Below are experts of layer 6 (counted from 0) of a mixture-of-experts language model. Rows are named router (the router's row for the expert), gate (a neuron's input weights, with its number), up (a neuron's input weights, with its number) and show model dimensions 0-255. Each number is 500 + 25 x the weight over its row's rms, rounded and kept within 0 to 999. Numbers have three digits each.
After each expert's rows: a language model's description of what the expert responds to. This comes from a sample of Wikipedia text that the model never trained on.

# expert 11
router:471533526484484520474492508453508506525507515520523487521507488504520539497500550512554459546495501500464485481534513523504513458441515502507477521513511493493473543509518493492466492494506478492498446466481468518471495491493510492513530502490508476491491507501477494510504510519483526564581517473489501527486527456566507491495533535497438498503502508489480479521507507437534508516475505488494507470476475472424522520526486504515480516512485473461503524483494520518480490495502506496498497508502461497492488503541482485495456556464494515473476542462497493497459512503482482457448507510484514502504540508522463503479489448463504507502508567497471479510508456515500481502472502474541434470523495533527530490502495520503493530512489516488467542516543467508497516489475542
gate0:505515505496500496509528504487512507499524510550508484503485486470479502494533530482541478551491501529475480488490526515515520456542476461504459491478497503519478517496494512540456506493457513470476514517497541477508497522511469520508504495477458522475476505523471536507436460463504566511536531503478470532516516465503492492555526475458502526503510507505512480494502484506527516530496536543489472530457501516487514487522534452513498539552480505501505497488480486531513541535529518506495472500507531484509520481455480473503443541450467517531521536512497561510514486523466507520496454520481529532493513514478489476556517520542489521471479526500517484515489476498491473497477497510489459520493531503466506467481438532486500494494486495527504565506547523496456518531480517
up0:516458468479483494481508470539460516548440498493475531521495502536510515492476484493499517544537463536509505497490534469468505529495501494507507479478485480498525466520548487549543512539492467521526495486530466513515510505499502468474545516508504457510496481489475499506505479534524522500491473487497473497524486508475521512533513511472501509527466492504481479498525463504501491498471540517515553477507512517502446553444488540475499495498547526529547492493480521496483479451490480481505502450477510511485471512519519477473538497503509474485467478531492491453493507508493532514487504455501470512475542444533522497524493505559560481529514511485529488483538467527494541531476524457511513467459519527483517524529532454516488532519495540520492520484475501509479493482503556
What it handles: Final pieces of surnames and place names, mostly in lists and tables, such as Ham-el, Mos-ul, Hall-am, Johnson, Lee.

# expert 41
router:500520477494469485496462492490503492542532516478502477511495526489504509525491498493511508521511511473535463470560501530539504486462509484501476518484495494506476529489526507504515458545512525498482486487504495477502508446534492510519516477515511516497483472530549463541502526498538526502536496504479510519484520452548466506512471504494451495541491549504529536490524536496469479491510507486498498487496507512500514514523505543486515505497438507428507503452516515494507489493425489474483495483512481508511551479522475499515481530498497488539479522489465450515461532496527489495447491519499504530531476479513519506488457455467521499485475536471437514483516474489485489473506477497520414544483446510517557502518502514487501521507500554481471527530503468471499527500473522
gate5:505509484497505530513470546465470470540477536506478490496474546519527519542487481454515435487479505443489496457532493514457520481490503523458523490510546514495522542553525505477486520503527512515513526485521471488506516488486461514502503505483482492492517458488490503467490472489485531500518467498450549506484501511515514522479466514523513545547460518535487503492495509551492502500512472485502495465464499481486552528496562559524515512493502527453509484476519508504508512497492472506491516501479500475485467469530474488505501523466512485521505486548526509515471488426521485465513486497471540490499500489461465503499498467471438497500499435500466561470508497507509518504490512538445506526485480487504503507482505505513521546500535520513490475476534496470485529506492537
up5:492441509478553494480448491481535526548506503502543532477452534487498495465498489495504501495463436496507549489543494504484495470520472474554465510481505470548547485534512519511473498516510485531464514469504490508515529470442480517450478510532503476511526483455507502475472513533489490471511439486524507477503515497495485438474496497516505508519463516496476471485520485485486557490527514500491515481500488533491489524498482502528502504461536512557524474457486521531502526477505491477482503512511505498515513484518513517531553546500509492468518459493521481499456489458481471468516492509518486453482508480515496532526515533517421555485490491499531517496495507513486508519468513482519490478474537509506534485553514491488516515509489536500521472501525540495486509492507526
What it handles: The word as in phrases like known as, such as, as well, referred to as, plus be, more, than, called.

# expert 0
router:514481523502473504501510507442518507513506472481512497502477524489504570519515550559502527529508507488547469490530506517492516462454511521482485489452495496500456525489475498509506540511502533480471495488473493473475480452497505519578488513491464526548527453508480500480494522480510496531510490509488540513485517503525454472495542496510487454517496542521497513525524555492496476520507494473487474504493476497459520487500486482508501519501488491477530483507488542512438515475490538478487491495495463529470526480486517491512521534454512535516499527494464496494483500480492502470458511497539512514507520471549455527470482422500499501506491530495444473500516476530500491525505498510506471485459514538491528517506523502516483476519494536531474505501530456466497515465525579
gate0:471505508498468548480503484515481495481493492485498495503480500488472522468493513547501466522473528502508543475489503494506518504496553545465478490456539498488512548529489477508539525427476530463487476500491484459522475459493488477548500490530483521487506508533501467501512505503520497540513543515529481517535521498537464483487435498486493502520483489489500504463482478486476499502483497529524460510493488501493488527473471470511488448497516472525510528505534537545469520496521500496515463484521490537504534457488489472528478514521464475480531553511492526460489457487494467481464502515496468524495538545521479522438478483492469531494508485516518471495534478536491483509482477500547499473464478474539517502518446512498493500547506493526468528511491520498433500559490525
up0:443502521510502514462499502440505473472512470505478450514474508509485522495517486459482477564468456488488531507501513504538526529449497487510491516463521473543472493478504536486519490451489534490501463498514501527453499496508496541542511524514515493504540536469532502532503498444452500504493475523491460469524512496515479481448446452482500493544503519514497528488427504500548484498498561539516502523475490505520509519555493480516525532468567526505447465531497491498479511515531472490507492483489479539504495517493506484527500490491500488507529524492509487462514522505523517478526521517523520469494506517478474525523456474520504508461499484477512508467496473511485523512480489525536496452514520506557512503477496486513516493487518509537497517527500506489453479493545504
What it handles: Mostly the preposition in, plus during, within, on, out, off, before dates, places and seasons, e.g. In 1869, born in Croydon.

# expert 18
router:541460507475427542447451457447527507514515482506522497514503490475527552467483522511508494521510493484503451525545501522512480506465518488519507532533527516536493536519520513504473476519501534487467464470498460508487498504527513524491478500479473533521524487480502451484502512501527507519539494512500512510502520470514477517513450511498459493522490529490493487527529506533507507515520479467454528488505487531466506509489524523480495456492459493486485442456490541563494498480471487510517501499514517492460495497522519529526481516473488511497499533522483481481457520496509478477452467513476530487524517515501509508465477482483469471487476531479455480510545458495502514498506514493505492544492499567497563507480495511468468500499480537521467522485476479483455490441494539
gate6:518497501544491492445479463498503538461468448497481481502500483471524530489491503540494531484511512523474488465487504506465556497502522450528542486504501469515504539538474551542543498497489495507511528526529498514478530520511508503516514490466473547517548487500473489508459517478505477494499468523513452538498525481493498475492468521492481496531458510489468456495531467488535508508510478483512517460548506527498508547534471520450485468496468498458490479468517506464523486496474514466523484485515499493507464510552503464465482482489516459491498502510470560539502524476486493484507456525473557488529531531473535507478491491479521467494500538481502488491489509552543492526509496509454470501497517555540535523502501511492488482502490515493464512466496490553522501502482504
up6:518492513454494518480505501507557538483514509526496513481481525482474516524490481469516474460507516492548520454504490458483479502527490504508494480470554489504472487505513488458528540495492497540479492509483515495520515483519476485514475531534521517472499513480508443494528520526482484500485467534477520516515523472539496454505533487515493530497480502510518528484489512505437497489510552470532540510481504497521496555504481488499498488511496485521543493510515486471484541508576500508553487505508504510533515490507510476521441471451494462482523508508531514477554473504507500498520509502493491479472501493497493523522507479468493496464504471530469483516443497444489509551565572495529529499535489493485516496498516526432523509436480494529493484502509493461471458506527486
What it handles: Words introducing amounts or comparisons, e.g. cost of, about a week, less than, approximately, number, average, while, until.

# expert 38
router:516499487493464542506464510468517493488494509495551498499505480526474519508505522525543495538514499504494490498553500516471510473439512514512514522496516467501479543473498507487491483475517497496478444435466476530520487495496481506535515510488479473469483495495505486525495522512500512515642485457475491505462535473537483507498485517507498480474513513490504514506555510469512495523481460461501500494459464470445505508509532525509499513513513471476458458488512527546483514513488521482494506475496490498478506481518510511513494511490494532503500534490505493490460484541487499428439513510504491525501532548501472506512456491477471538500496531475439494541486469477515477517522508478517455524487484543515528492503510495500504514484491526510484553475524493491517525473484518
gate0:485479499479486528459489499500486524505524507531494512523520506559508538483481546503533489523515484530529483551505497461521465487492543486519489485509495522473498502468498507497486540448491492517496502461437444538528535540474522545501522529509502506508488483500438534474518474511490520513526460492461501523484496516483468512496522476541510496456505512516521496500505488520452506481454459479513524499476510493479466494532501494513490504538479482478470485539503502521479525488494506507516488464501469502507498498534515490453447476473549533473517508447498506484470455509498519448500522524496471491492497470503503528552516469474503499492510539544520499483426495542508536520489470525515470551477518512457496473543483467476511519523522542512518488523474532499489484477480471
up0:523512507531475469462492449529518517537457548534482462496515509489466481466477499493489500516516499457455541459460517504514515493493512465536539489526525461493468453487504506455499507464464524496524499516496565523503478498463511476509514471525502485465512530514465506512476481537516505495448526510468487513531528527478490497482495500480516510519503495489555517506447502551514472541501506525531471488546533477530476530510534448542533509517537495485472507514502465486489526513472486496477509483467504509496482538500495519502495494494509449509463513571499501497488531496481467475548522518466478479503498435520462484489516477494478470542551495507502492507518514510539526531473518491480510525477539513470490492496490479517500527538486489500507507524523506511442511505479480
What it handles: Vowel-heavy endings of non-English personal and place names, as in Kim Sung-keun, Tartu, Petkovic, Katoomba, Vikramaditya.

# expert 39
router:489523487459453531460463504506485510528486486482551508537494482473536530492538494530511507521494474507540492489538501505516499512441555473486486518486509455499499532487508466499470502541499508469441472483477529496521493482515490491501554519484486498527486497520494463494526500485479469533555501502472534492486550457529413505501526514513490511484464513472516491513534513475484495489517489480484500486493519488462480508532516552494495532510458439464464509501497544537470515526477496477545483506528468492472542525519495482501516534494480510482476523512456484525495514518485484459446516532506515481500506495514511529488515476451496502497492512477481524524493454480499466484520514469519469532479500535473531508484479471489503499518468529539503508508518491490552529504518560
gate0:499474470502500501465524522488507526521460486504516508552521511498476478483486479551541516468514483480473464485486487484508487511501522512480517530508501552485516513497505499492503471490517510482486480490487499499521503486492501483473470512511496503513505496508507466535525500474501488519492506524501497532537487477477472509497525482532478536494510469489504520484538487551464497476477518529499490545487481491496451482520530499518475494435507483491452512470483522479486525551534529483528500488466466505529495515494522490468490487518472459475433545493528449522533507535492506465481524519508495484566503516498504543526528473484546518528469520498486518483476524487499510453491563489536466433474562523502516453512451504493497529456508471502498465496503446466545525492491565
up0:453537523478511454520466471513523509533541505493477523512520481486498460497513492472483515517448504530518511473488484496488474485488498507485508454512463494481452504496570481546524499483537484478573467455511453489472495494496500464493470505525515534524455519465516463534429465546485505462506506519525481539493518518512484512485530472535481493513536541480483497496519454522508528501522515495493514491512548537519504482493485512525509481525485514510517507488487488466497480465546507455481485480498513518468489483496460493515541488529452521511510519492494479514488487562476478531507490487491475511522481499511490488486520501544520527505505468487505507484546494488503487541493478519525443489488488558512501485491506473491550544531490478504507558542540496512467491518509495
What it handles: The article a, is or was after It or which in definitions, and single vowel pieces like o inside words, undoing, reloaded.

# expert 31
router:480494492524429525522458507465516510517525497482515517473499496491522540536469523486534490549527511477525484469507506500477501502434497495543485501514483505504502559521482472477464463520495502496510481436499454504505494495490513517512537528483471479481523451506462463520502505511495540552528485486466524530475553446516477517486527506528461498499486519502484502490527497460516494528462492480483510484478485460437525484539503539509467515480455444471476501487502491533472489521505526507488530463551486528507523497544548506521481536476487503484501499532508505489478509495492484464469511512529507499505533512518479531453476438484499507502467561498489488537522446500485486479535524479514476513490501527534520498486519526518482541495494501514496494493484510520498528503465523
gate0:511486495499426462537483489497523499501468529522491499488474482541501537523504489509469439527543520534564477466461465521521493473459473479545546499521526436512481496507509479517511509502478511516475476480475536478499532510516501549517479530481516496512521540474460493510566491505541510494522498497487495527492556525495476453543502496499497490524500466500486519492507479485531516502512499512496499493512513550484457472510531474466507510486490508485485485545544518484473478485493494464498467470487458530476466499442507530523524522513495538498523447498487506487516541462515472517480508533493494492483521524462526485500478474528483517464481505492491498482487475530490540514480477515477494471547510526538526502473432524525488486457501499539512488498469515474489506488500504
up0:457489508501521480466496513519486498487449507499529425482510498475453530474516529500460485505496505462512524499502515474519486510514495472502455518514490502458487462505543517535472521532548538466493542498499470499527495480494511511499470450515500520521487523516501441514528480496515508481492469505532536499518454529445503512502475497517525518511501477530538519512516564533502464479466522475465513538501526472485524492496507487485504513499484515513527509488473498505528543496462509492545487531489513513465572543479523495482467572490507529497507517518530495521473519519526508482477519455498512561515501485496482501529538542474532479525486475496484469551503547480523498497453518527505494490479476471472501520485498495507477494501524490478481507463550465504468495501497448
What it handles: Common first names and surnames like James, Smith, Johnson, plus final name pieces like -son, -ton, -e in credits and lists.

# expert 22
router:479500525488454486490482476470546482533477509510533525508533486481500541481468490505519486541520490491494482498519506513499503499466544488488480501511485484517464546500520487494498490502520485474492473505491505498447500486470482469514505491510493518533457433522487469498518546511502504545494512527520537523457552465528475535511515533510489470512535523468535540519558508517445520482517506490494491526477494511453512513495532545505508501488462489434467489460497527514479499518441508500527503476493476472494550512509522489568483519493469539493508483506459484500445519483500483475479489501481468490496522518519465522467490501450497522525458509494476463517527466500544509511481502524517512515490499548510567529483489487482489447512476497559482488524517479492501508481517530
gate5:510486537496519487473548534498446474455490497521529490486537521513487506496459505489507503501566546484490433519492520523511488466502471491482523498498476506488502470512485498484546528503552518505505514520517518527487525502534497488491471539494496488477475489515515487513522500507531479501475510503519468525461548492498498493468507478520509523533522510519519492502498510507495560543509503492510515506511512487489454531537503493533496498501485532428509496520520457507551530533506472496512455441471499491490514525535500492532472482527463526535483470560472511563500515473474567445467497513486461483449461445501500474518494503456503538502523558490510476485509483496475490525518499509483524505502468483465487525453520527496487485537520492499467495535519520510495505513508508
up5:548483557458487506550512559509497489501463468553554548534504434520502518468515528482527502472474516502497462518474495465482514488460511495445471516486505493573532503523515502507523476522522493516475527526458500498483523498504491482506505531513523479497497468511512452485499516492564541524515543526521486485516487538548504513510472529504505520508540475510489514522524469533488499461510553530475502441533470531484510511493507526456545484498503469531506534489517493469500538476490538498410506511496483497515474482489487525479501520509483513520492522512521490477477484463536497482476462483498484471484507490472517506469467520477494472515469509511511496496522500491484483471508499528501493481507494481518488490481513506515554515472510498525499523495512490485455471499530544
What it handles: Mostly of after nouns like University, part, end, member, kinds, hands; also for, that, to, between, about, against.